Experts of a small language model: 224 SwiGLU neurons an expert, a variant of SOAP for the experts.
Below are experts of layer 3 (counted from 0) of a mixture-of-experts language model. Rows are named gate (a neuron's input weights, with its number), up (a neuron's input weights, with its number) and show model dimensions 192-287. Each number is 50 + 15 x the weight over its row's rms, rounded and kept within 0 to 99.
Before each expert's rows: "gets" lists some tokens that make up at least twice as much of what it gets as of all text. This comes from a sample of Wikipedia text that the model never trained on. Tokens count by the router's weight.

# expert 47
gets: " d", " c", "0", " b", " D", " out"
gate2:54 49 57 18 44 56 57 38 49 50 44 82 70 48 58 38 31 67 71 75 73 44 59 27 33 75 40 42 33 24 45 72 58 63 38 26 58 45 60 50 64 72 43 51 59 51 46 64 45 41 40 64 46 73 56 41 66 37 38 68 75 41 95 50 26 47 57 26 36 83 34 49 60 58 68 33 67 54 38 49 49 56 24 50 80 35 43 55 51 66 58 35 46 54 55 30
up2:23 08 47 43 51 43 49 36 49 51 41 65 92 50 70 84 34 47 67 38 53 32 82 53 29 29 40 28 53 35 52 39 54 43 46 41 71 65 38 40 56 33 46 94 40 57 15 67 47 14 34 49 55 78 38 57 50 52 08 41 60 59 67 41 47 33 44 28 50 69 51 48 48 63 72 65 68 74 57 38 63 58 45 50 74 41 42 39 31 58 31 40 65 59 49 34

# expert 18
gets: ",", " as", "0", " where", " million", " that"
gate2:47 51 34 51 54 38 30 64 36 34 74 57 33 39 52 29 56 38 49 88 41 65 58 30 65 45 62 34 48 30 32 43 50 43 46 61 81 60 49 48 45 43 37 68 53 68 50 71 50 53 48 63 56 31 40 65 25 61 39 33 49 48 56 61 50 42 76 31 79 45 67 19 74 81 47 30 21 53 61 47 34 71 54 49 45 24 67 46 42 65 68 52 39 51 32 81
up2:62 44 68 60 47 51 61 42 51 37 42 53 39 35 54 80 39 66 57 37 40 15 46 63 48 68 57 59 57 71 67 47 36 53 49 69 16 36 71 73 62 51 34 53 47 46 31 59 37 64 51 39 53 65 80 43 54 48 45 69 39 46 35 60 56 33 36 14 25 53 38 78 65 29 48 73 52 37 54 60 42 57 72 49 55 68 23 64 39 72 42 42 61 43 51 52

# expert 43
gets: "ing", "0", "ed", "9", "6", "4"
gate1:33 65 58 40 63 59 52 43 41 25 71 94 38 41 33 44 66 49 39 47 52 41 50 36 72 40 62 31 59 58 48 54 33 61 63 34 69 50 42 59 50 44 35 37 64 52 32 56 54 65 70 36 60 65 48 58 44 59 66 34 49 71 50 55 62 45 69 52 39 59 58 48 47 65 68 61 32 30 58 62 70 61 12 31 72 32 65 73 65 45 39 55 43 39 66 53
up1:47 66 49 50 49 46 50 40 48 20 45 60 24 64 32 45 56 51 38 27 46 57 54 71 67 68 60 14 48 46 43 46 54 66 60 46 83 43 28 47 60 25 42 69 34 38 30 55 42 55 52 35 51 75 31 60 47 62 42 60 30 60 53 66 69 38 48 65 65 61 56 48 45 67 90 39 28 32 60 77 60 50 46 14 54 23 60 71 54 51 57 78 27 36 69 34

# expert 60
gets: "'s", "1", " his", "2", "7", " her"
gate1:44 45 71 64 41 52 64 49 48 33 51 74 46 62 66 64 28 48 52 74 36 56 46 66 42 42 42 57 54 30 39 39 54 63 24 62 53 30 34 53 32 42 56 58 42 44 66 28 61 56 41 18 42 69 34 58 28 45 50 47 55 74 58 56 49 52 38 47 57 55 58 55 62 44 67 50 31 70 44 45 51 22 39 45 56 56 46 68 37 50 44 69 63 39 41 39
up1:42 63 58 64 56 08 59 50 35 27 40 35 41 67 68 64 28 60 36 66 70 41 49 49 36 54 45 68 56 43 30 52 57 53 43 70 53 24 28 77 59 66 69 50 56 23 46 47 81 54 38 25 56 71 55 77 45 48 44 63 54 85 64 47 61 64 43 77 43 52 46 45 41 43 48 76 18 71 44 50 70 25 32 63 56 43 35 59 27 62 84 59 83 21 29 45

# expert 8
gets: "1", "3", "8", "9", " Born", "S"
gate1:52 44 60 32 58 33 42 42 56 32 43 52 32 54 45 32 68 37 58 33 56 54 87 51 50 61 40 57 54 59 46 60 52 42 66 34 55 66 37 56 56 48 56 47 57 63 75 64 58 53 18 40 60 57 82 75 31 61 45 26 53 29 55 41 58 40 46 67 62 45 59 29 45 70 50 28 65 57 70 54 62 67 17 41 65 56 72 33 39 50 53 63 37 79 51 42
up1:56 49 51 27 28 30 54 32 66 35 31 64 53 62 44 41 43 48 62 19 62 48 55 38 27 40 56 46 54 53 47 43 76 43 61 33 71 51 27 58 55 64 39 49 55 82 69 27 43 31 59 45 49 38 71 32 46 57 81 28 08 45 46 55 51 43 62 39 54 47 51 39 45 79 43 43 55 29 82 37 29 67 55 45 61 50 34 60 49 42 44 28 43 62 32 37

# expert 14
gets: ")", "\"", "s", "ing", " two", " football"
gate0:67 32 54 61 52 22 30 68 57 36 54 49 84 59 20 74 42 65 37 21 33 68 37 49 37 56 49 53 41 59 56 45 68 55 53 57 67 50 23 56 71 22 43 36 64 23 65 53 46 67 36 65 48 51 52 37 29 41 76 65 52 05 59 57 68 45 59 26 61 49 37 48 76 44 57 28 56 47 48 36 34 60 36 48 52 31 62 73 68 25 15 47 49 73 53 51
up0:69 67 53 79 72 52 20 60 62 17 47 39 65 28 60 51 66 48 47 51 51 53 35 33 49 39 38 55 39 51 19 58 50 78 70 65 74 66 54 71 64 40 64 24 39 64 45 50 24 53 02 59 73 42 28 56 49 57 57 50 54 53 57 75 71 33 34 62 60 51 35 58 58 37 60 58 35 36 42 50 69 82 70 37 56 42 51 32 49 28 48 64 16 55 56 59

# expert 27
gets: " was", " to", " is", " were", " are", " had"
gate1:53 69 42 70 64 44 53 42 38 54 56 25 54 39 42 42 51 47 34 20 60 53 62 30 28 57 52 35 47 48 51 36 46 48 76 53 36 50 52 68 49 47 46 67 61 63 44 47 50 56 49 30 47 67 59 55 53 43 55 49 91 71 61 37 68 47 64 78 79 48 41 22 52 47 30 45 64 40 71 48 80 87 49 28 59 48 49 27 50 63 34 47 75 65 54 78
up1:58 47 50 61 79 49 55 54 02 66 64 20 51 68 51 33 64 58 39 22 45 48 47 42 48 78 40 34 38 51 50 32 65 47 55 65 33 46 58 47 46 40 42 39 80 60 62 43 49 75 48 41 27 39 60 35 47 70 28 58 77 29 48 59 59 62 24 42 40 43 55 49 61 58 39 66 59 42 49 51 27 66 68 46 46 31 65 64 53 52 70 46 73 38 47 67

# expert 50
gets: " the", " The", "The", ":", "-", "|"
gate1:41 70 53 34 41 44 29 32 26 21 49 47 73 80 38 21 69 68 47 54 56 50 64 59 45 49 45 45 52 37 36 39 53 53 75 39 38 35 27 66 60 52 84 66 63 43 50 33 31 56 47 41 48 78 39 55 54 50 62 49 44 79 52 22 33 66 67 26 56 48 61 40 53 54 42 38 37 36 39 68 68 59 21 58 63 38 56 56 19 21 44 38 58 49 47 44
up1:33 77 35 27 57 35 31 41 59 24 35 53 40 64 33 12 64 37 62 56 51 52 87 31 39 25 51 57 42 61 46 46 50 28 79 58 45 39 41 56 47 63 63 76 69 43 40 56 72 60 59 61 33 49 57 60 50 47 78 53 86 58 56 15 38 63 51 47 65 46 39 39 48 48 35 29 37 35 33 53 56 70 36 35 47 38 44 30 47 51 21 55 77 56 51 36

# expert 19
gets: "3", "4", "5", "2", "6", "1"
gate2:71 29 53 41 46 14 64 46 48 37 36 69 38 74 57 46 40 66 22 44 51 72 67 54 53 61 59 43 30 51 44 60 36 36 63 64 64 61 28 59 59 35 51 73 50 33 66 29 57 42 45 72 37 53 70 35 59 49 83 46 54 60 35 52 54 38 60 37 58 45 37 55 43 42 56 56 38 62 58 55 33 48 58 40 53 71 48 64 04 71 70 60 32 80 68 53
up2:41 29 46 38 14 42 65 50 34 50 51 29 51 30 52 32 30 72 32 41 55 59 55 41 58 56 59 56 33 56 55 48 47 29 36 52 59 64 20 45 39 25 59 59 36 60 64 16 57 67 29 67 60 41 74 32 48 38 47 55 61 62 50 66 41 30 55 47 53 53 52 54 50 37 48 73 37 62 68 62 66 62 53 50 58 71 65 61 37 60 57 59 46 79 67 58

# expert 20
gets: ".", " with", "\".", "ed", " after", " killed"
gate0:55 35 52 60 28 59 82 52 44 47 41 71 65 53 62 59 36 41 39 65 65 38 51 58 37 60 36 24 02 61 60 55 33 50 24 36 35 52 67 35 66 76 33 57 24 46 43 33 56 54 44 35 47 70 60 48 30 51 34 58 55 70 48 84 52 47 58 49 36 23 41 31 52 40 40 60 24 60 60 41 64 93 55 30 64 43 62 37 39 56 55 63 46 68 30 14
up0:49 69 68 34 52 52 64 50 52 41 77 48 39 45 55 36 53 59 42 44 41 31 47 45 66 66 01 39 50 50 47 62 58 22 62 69 45 39 51 71 58 62 29 60 34 58 46 45 37 50 67 27 66 74 48 58 52 44 53 70 58 51 54 27 65 39 54 30 34 22 52 28 75 59 51 56 21 47 35 43 63 62 46 58 49 50 49 61 28 44 48 54 44 55 50 71

# expert 0
gets: "1", "9", "0", "8", "2", "ial"
gate1:30 56 40 81 59 56 73 67 75 87 37 56 37 24 56 40 35 52 43 57 55 32 70 66 63 61 66 51 55 52 57 49 33 51 49 46 44 65 51 57 26 64 32 28 50 35 25 45 61 59 61 50 22 58 42 33 37 71 51 55 43 28 60 52 58 35 79 59 54 77 51 46 35 37 60 45 69 49 46 23 55 59 30 37 46 64 40 45 44 74 60 55 61 31 33 52
up1:65 40 42 66 51 51 36 71 51 84 75 48 65 34 54 60 23 40 56 60 47 33 43 33 60 54 45 34 41 56 41 40 68 28 34 60 49 69 63 53 41 60 56 40 62 52 70 54 52 51 65 52 57 57 68 50 50 63 52 55 76 17 50 58 39 40 55 42 64 40 37 32 52 61 50 39 77 50 45 32 69 32 25 39 46 60 51 45 39 39 35 33 57 34 62 26

# expert 7
gets: ".", "1", ".\n\n", " L", "2", " He"
gate1:52 54 69 47 68 44 43 47 47 77 48 76 52 25 51 39 71 49 29 82 27 73 61 56 60 36 61 63 47 39 30 57 57 41 46 27 37 36 41 47 52 40 46 76 47 53 52 54 40 58 53 27 48 57 37 10 58 53 46 45 73 61 31 29 47 70 64 28 75 16 45 53 42 33 45 82 33 66 59 53 35 82 49 53 54 53 63 51 38 25 50 69 27 50 52 52
up1:65 44 59 46 55 31 20 45 67 70 25 68 63 48 34 53 22 44 44 32 33 27 56 83 37 45 41 80 79 59 61 74 32 13 69 42 42 33 58 50 74 67 50 44 68 25 75 42 06 37 59 57 36 32 40 64 58 31 65 22 29 60 71 48 61 73 66 52 49 44 67 70 53 65 70 45 40 45 46 55 32 52 42 21 58 29 49 54 53 68 57 40 32 53 60 36

# expert 34
gets: " |", " but", ";", "k", ":", " while"
gate0:54 71 38 57 68 40 32 76 43 69 47 65 57 47 66 47 69 41 59 60 19 56 63 37 39 53 84 41 27 46 52 24 45 54 23 57 55 41 35 60 49 41 57 54 35 37 48 56 76 40 15 57 52 65 36 13 46 41 36 31 74 48 64 62 48 45 45 46 39 56 62 40 57 55 41 34 51 58 30 58 17 72 67 85 39 57 71 51 56 14 73 45 10 51 30 44
up0:56 58 35 24 26 43 65 50 68 41 41 70 56 37 63 44 49 52 14 32 59 45 43 25 33 70 78 34 63 80 46 68 44 69 58 36 50 59 77 53 42 64 41 49 74 34 30 38 42 48 74 11 39 30 23 52 65 54 45 49 63 46 74 50 59 42 87 53 59 30 54 65 41 45 44 57 44 66 67 61 52 33 65 48 45 25 88 43 37 46 47 45 85 45 56 64

# expert 32
gets: " (", " the", " \"", " The", " for", " at"
gate1:14 54 48 41 65 30 55 53 79 46 74 42 54 74 36 42 53 69 70 70 44 63 68 59 62 46 58 80 43 78 57 58 42 58 31 19 51 46 63 64 67 51 61 59 37 57 28 59 64 58 31 39 19 54 44 81 70 32 55 61 54 15 26 64 43 57 60 50 39 52 20 63 46 29 49 31 46 65 44 36 70 44 45 39 53 58 59 39 55 62 64 48 35 48 63 49
up1:50 33 53 64 67 23 18 57 30 46 34 62 38 51 60 38 51 34 47 54 78 67 29 50 49 53 51 53 34 55 41 48 56 61 63 60 54 39 65 61 38 34 41 40 51 52 44 56 31 48 60 47 50 65 57 55 33 50 74 57 25 46 46 16 47 65 33 26 44 86 54 27 51 26 46 48 60 47 20 55 46 53 65 53 28 75 57 14 56 50 58 63 59 71 43 50

# expert 36
gets: " S", " P", " G", " H", " B", " F"
gate2:67 19 31 39 36 49 60 48 43 60 48 62 51 73 22 29 51 45 31 46 38 68 46 51 45 28 62 60 65 67 38 48 14 56 52 30 55 67 44 43 59 62 39 59 53 35 38 42 57 55 37 31 37 27 53 34 52 23 47 43 55 30 58 40 68 77 43 60 52 46 65 42 67 58 62 61 54 43 16 74 77 52 29 35 39 57 30 40 53 36 40 52 41 37 67 53
up2:68 57 22 45 31 31 62 56 47 64 29 53 54 53 35 45 35 55 42 54 29 44 54 62 34 29 44 64 68 48 44 38 46 62 57 27 61 76 39 44 69 66 41 64 53 38 43 33 41 62 32 29 19 50 55 27 53 34 36 45 57 43 60 25 48 45 49 48 58 39 66 58 72 68 59 64 53 53 27 73 63 48 35 23 21 58 37 48 70 23 39 53 51 55 59 49

# expert 21
gets: " |\n", "\n", "op", ".\n", "ot", " |"
gate0:42 58 67 17 36 54 51 73 37 65 29 45 54 54 45 51 40 37 46 18 45 45 69 53 37 78 46 60 22 42 50 65 44 32 55 72 53 56 50 30 57 38 33 40 52 49 48 32 36 67 41 50 54 76 57 30 54 40 37 54 70 47 55 45 49 68 62 49 68 48 56 55 72 55 96 81 58 41 52 41 50 43 28 47 54 45 42 53 45 35 42 63 30 60 58 34
up0:63 62 58 34 45 62 23 55 60 26 54 55 43 38 22 31 42 35 62 59 55 54 26 40 72 61 58 24 35 75 40 55 36 57 48 30 36 64 52 76 61 74 60 51 82 57 49 58 61 51 70 55 72 42 53 49 34 74 83 53 48 34 42 45 76 80 33 72 41 53 48 26 69 37 48 58 43 53 70 29 66 40 39 48 55 43 51 67 68 67 50 46 68 56 63 33

# expert 55
gets: ".", ":", "-", ";", ")", ")."
gate1:38 40 45 27 74 79 56 63 47 33 81 49 61 69 67 28 67 82 52 61 11 47 56 46 23 50 70 47 61 51 59 40 65 49 32 35 54 64 47 61 44 59 59 55 57 37 56 48 46 67 96 40 70 63 55 76 38 47 41 45 62 76 51 67 44 23 59 30 39 56 32 72 51 53 48 72 64 54 46 47 52 61 40 32 59 75 20 67 45 50 46 45 49 45 37 55
up1:37 61 42 33 55 89 74 64 25 30 86 52 55 66 60 36 39 85 59 51 19 56 49 34 44 42 68 54 34 48 33 49 59 64 46 27 63 53 50 55 51 54 58 55 45 47 73 66 36 49 60 76 53 36 40 96 62 35 47 26 75 64 57 69 51 42 74 75 58 55 63 79 53 56 29 41 88 69 30 31 85 53 52 41 54 59 37 63 62 35 31 47 52 47 58 71

# expert 51
gets: " |", "v", " with", "%", ")", " to"
gate1:68 48 38 52 57 55 68 59 66 75 82 78 50 64 23 63 67 67 67 34 71 50 76 51 66 70 50 42 41 42 71 55 62 71 46 55 70 34 19 35 77 31 60 40 51 57 68 43 10 59 39 47 22 51 41 50 53 57 45 57 35 33 66 55 50 50 41 62 49 54 52 58 57 30 65 58 36 63 48 28 64 62 53 68 42 38 59 62 48 35 56 36 45 62 31 48
up1:57 22 27 51 60 69 64 58 45 28 43 74 35 49 52 43 65 53 56 42 49 34 61 41 59 47 48 53 52 27 37 35 37 83 44 73 82 73 45 65 65 54 48 41 44 39 75 26 27 65 48 67 46 45 40 49 42 86 42 54 45 50 42 53 37 58 56 43 50 38 35 61 69 55 92 40 43 74 31 46 39 66 42 31 56 62 35 58 29 57 40 30 40 50 38 37

# expert 5
gets: "\n\n", ".\n\n", " that", " =\n\n", " |\n\n", "==\n"
gate0:39 37 35 52 68 56 61 84 53 41 24 31 42 51 44 60 24 31 50 48 22 50 73 57 40 50 28 44 55 66 34 55 36 59 59 39 41 51 51 41 51 45 52 37 52 43 73 79 65 65 35 66 48 78 44 44 54 57 61 71 58 50 62 14 43 67 49 72 33 45 41 35 45 43 40 57 54 77 52 53 46 40 61 42 37 70 39 46 81 21 44 51 37 41 66 65
up0:22 69 58 46 15 36 19 53 54 47 62 27 16 40 75 33 62 65 68 55 40 67 36 37 28 34 47 88 41 44 47 18 73 48 57 17 63 39 18 45 62 51 31 32 39 52 57 33 69 59 51 40 75 46 64 33 79 40 35 40 68 57 66 65 43 51 57 47 31 46 57 59 49 57 36 48 26 41 58 41 34 49 64 19 48 38 47 41 35 43 37 48 46 69 45 27

# expert 62
gets: " L", " K", " D", " N", "L", " W"
gate2:31 24 38 47 51 60 55 42 39 48 31 22 53 31 59 71 38 63 49 46 45 42 63 25 24 53 28 26 31 60 60 28 20 28 47 37 38 50 63 56 75 49 33 72 51 41 44 51 49 42 59 43 31 52 39 85 55 33 75 62 43 62 26 39 47 83 37 58 40 78 38 73 47 51 58 09 72 39 40 42 51 38 17 37 23 45 29 40 52 33 66 42 54 40 60 50
up2:66 57 77 49 39 56 44 68 76 33 53 88 45 43 52 48 63 35 52 57 45 78 47 74 62 54 53 57 71 36 41 61 75 57 51 56 52 61 51 39 03 37 64 51 35 62 70 34 56 69 47 71 85 54 71 19 52 54 25 50 53 42 49 43 60 68 47 57 63 28 48 38 42 54 38 57 31 34 44 55 54 58 70 73 63 55 55 63 45 69 34 48 56 71 50 65

# expert 38
gets: " |", "==", "===", " by", " the", ","
gate1:57 68 54 35 62 36 60 62 44 52 45 53 53 71 64 56 36 79 60 35 54 53 59 24 67 60 38 33 52 45 26 64 46 41 54 47 71 34 48 81 55 61 34 44 35 31 50 24 64 64 32 24 54 42 66 52 48 71 34 61 57 61 41 60 60 20 46 46 75 29 70 43 72 30 04 78 55 71 43 31 60 37 52 59 57 20 40 44 84 31 68 85 44 65 85 71
up1:56 54 38 44 53 30 54 42 58 46 66 54 21 42 47 72 74 40 71 65 42 44 42 65 37 66 55 55 51 68 33 43 83 51 51 32 53 38 63 69 27 40 54 54 18 50 33 56 54 59 36 35 58 35 49 44 82 48 31 59 61 45 72 38 60 70 60 83 52 56 55 37 31 56 38 34 15 49 31 52 73 79 30 45 56 55 67 49 60 61 37 47 70 42 44 32

# expert 45
gets: " f", " s", " p", " fl", " pl", " j"
gate0:44 58 51 52 59 66 35 49 48 44 53 36 71 58 41 29 58 49 48 45 53 46 52 24 52 43 81 56 55 65 45 43 75 55 41 60 43 33 44 57 62 61 76 47 41 30 18 63 48 64 37 57 56 81 71 52 40 54 63 58 47 36 35 49 53 41 64 54 68 42 66 41 51 57 91 65 52 40 45 48 61 39 00 81 66 52 53 36 56 42 74 25 44 11 74 61
up0:45 09 57 62 57 20 47 52 34 61 55 22 16 60 51 22 59 31 49 54 60 41 55 39 59 21 09 60 45 50 56 50 69 55 64 51 59 74 35 46 76 41 57 61 58 60 34 34 48 71 34 48 62 61 60 53 36 36 44 52 33 24 41 61 41 42 60 00 48 65 30 68 55 52 47 57 23 42 63 44 52 62 54 43 42 24 36 57 57 60 21 39 52 26 95 68

# expert 16
gets: " |", " World", " art", " Air", " Best", " is"
gate1:66 49 63 66 37 56 55 60 66 64 53 40 38 41 67 37 18 44 38 80 62 57 80 55 42 55 56 41 31 57 53 58 54 56 43 53 31 45 71 55 58 39 24 59 44 50 30 60 61 48 35 51 39 47 73 65 51 54 40 65 55 39 54 64 33 57 64 62 44 71 90 52 39 47 52 59 49 54 65 49 56 55 68 39 53 52 61 58 55 44 26 86 61 46 21 21
up1:41 46 56 56 43 68 57 39 60 52 41 37 33 52 70 36 34 46 40 68 48 49 44 66 44 57 76 53 63 39 51 50 48 56 61 58 35 37 56 51 63 52 26 54 41 43 44 65 71 53 36 23 39 47 93 69 50 49 45 63 53 63 45 67 68 69 48 88 40 82 73 77 60 43 36 62 32 62 72 46 65 35 28 37 36 65 27 42 73 47 51 61 59 50 53 36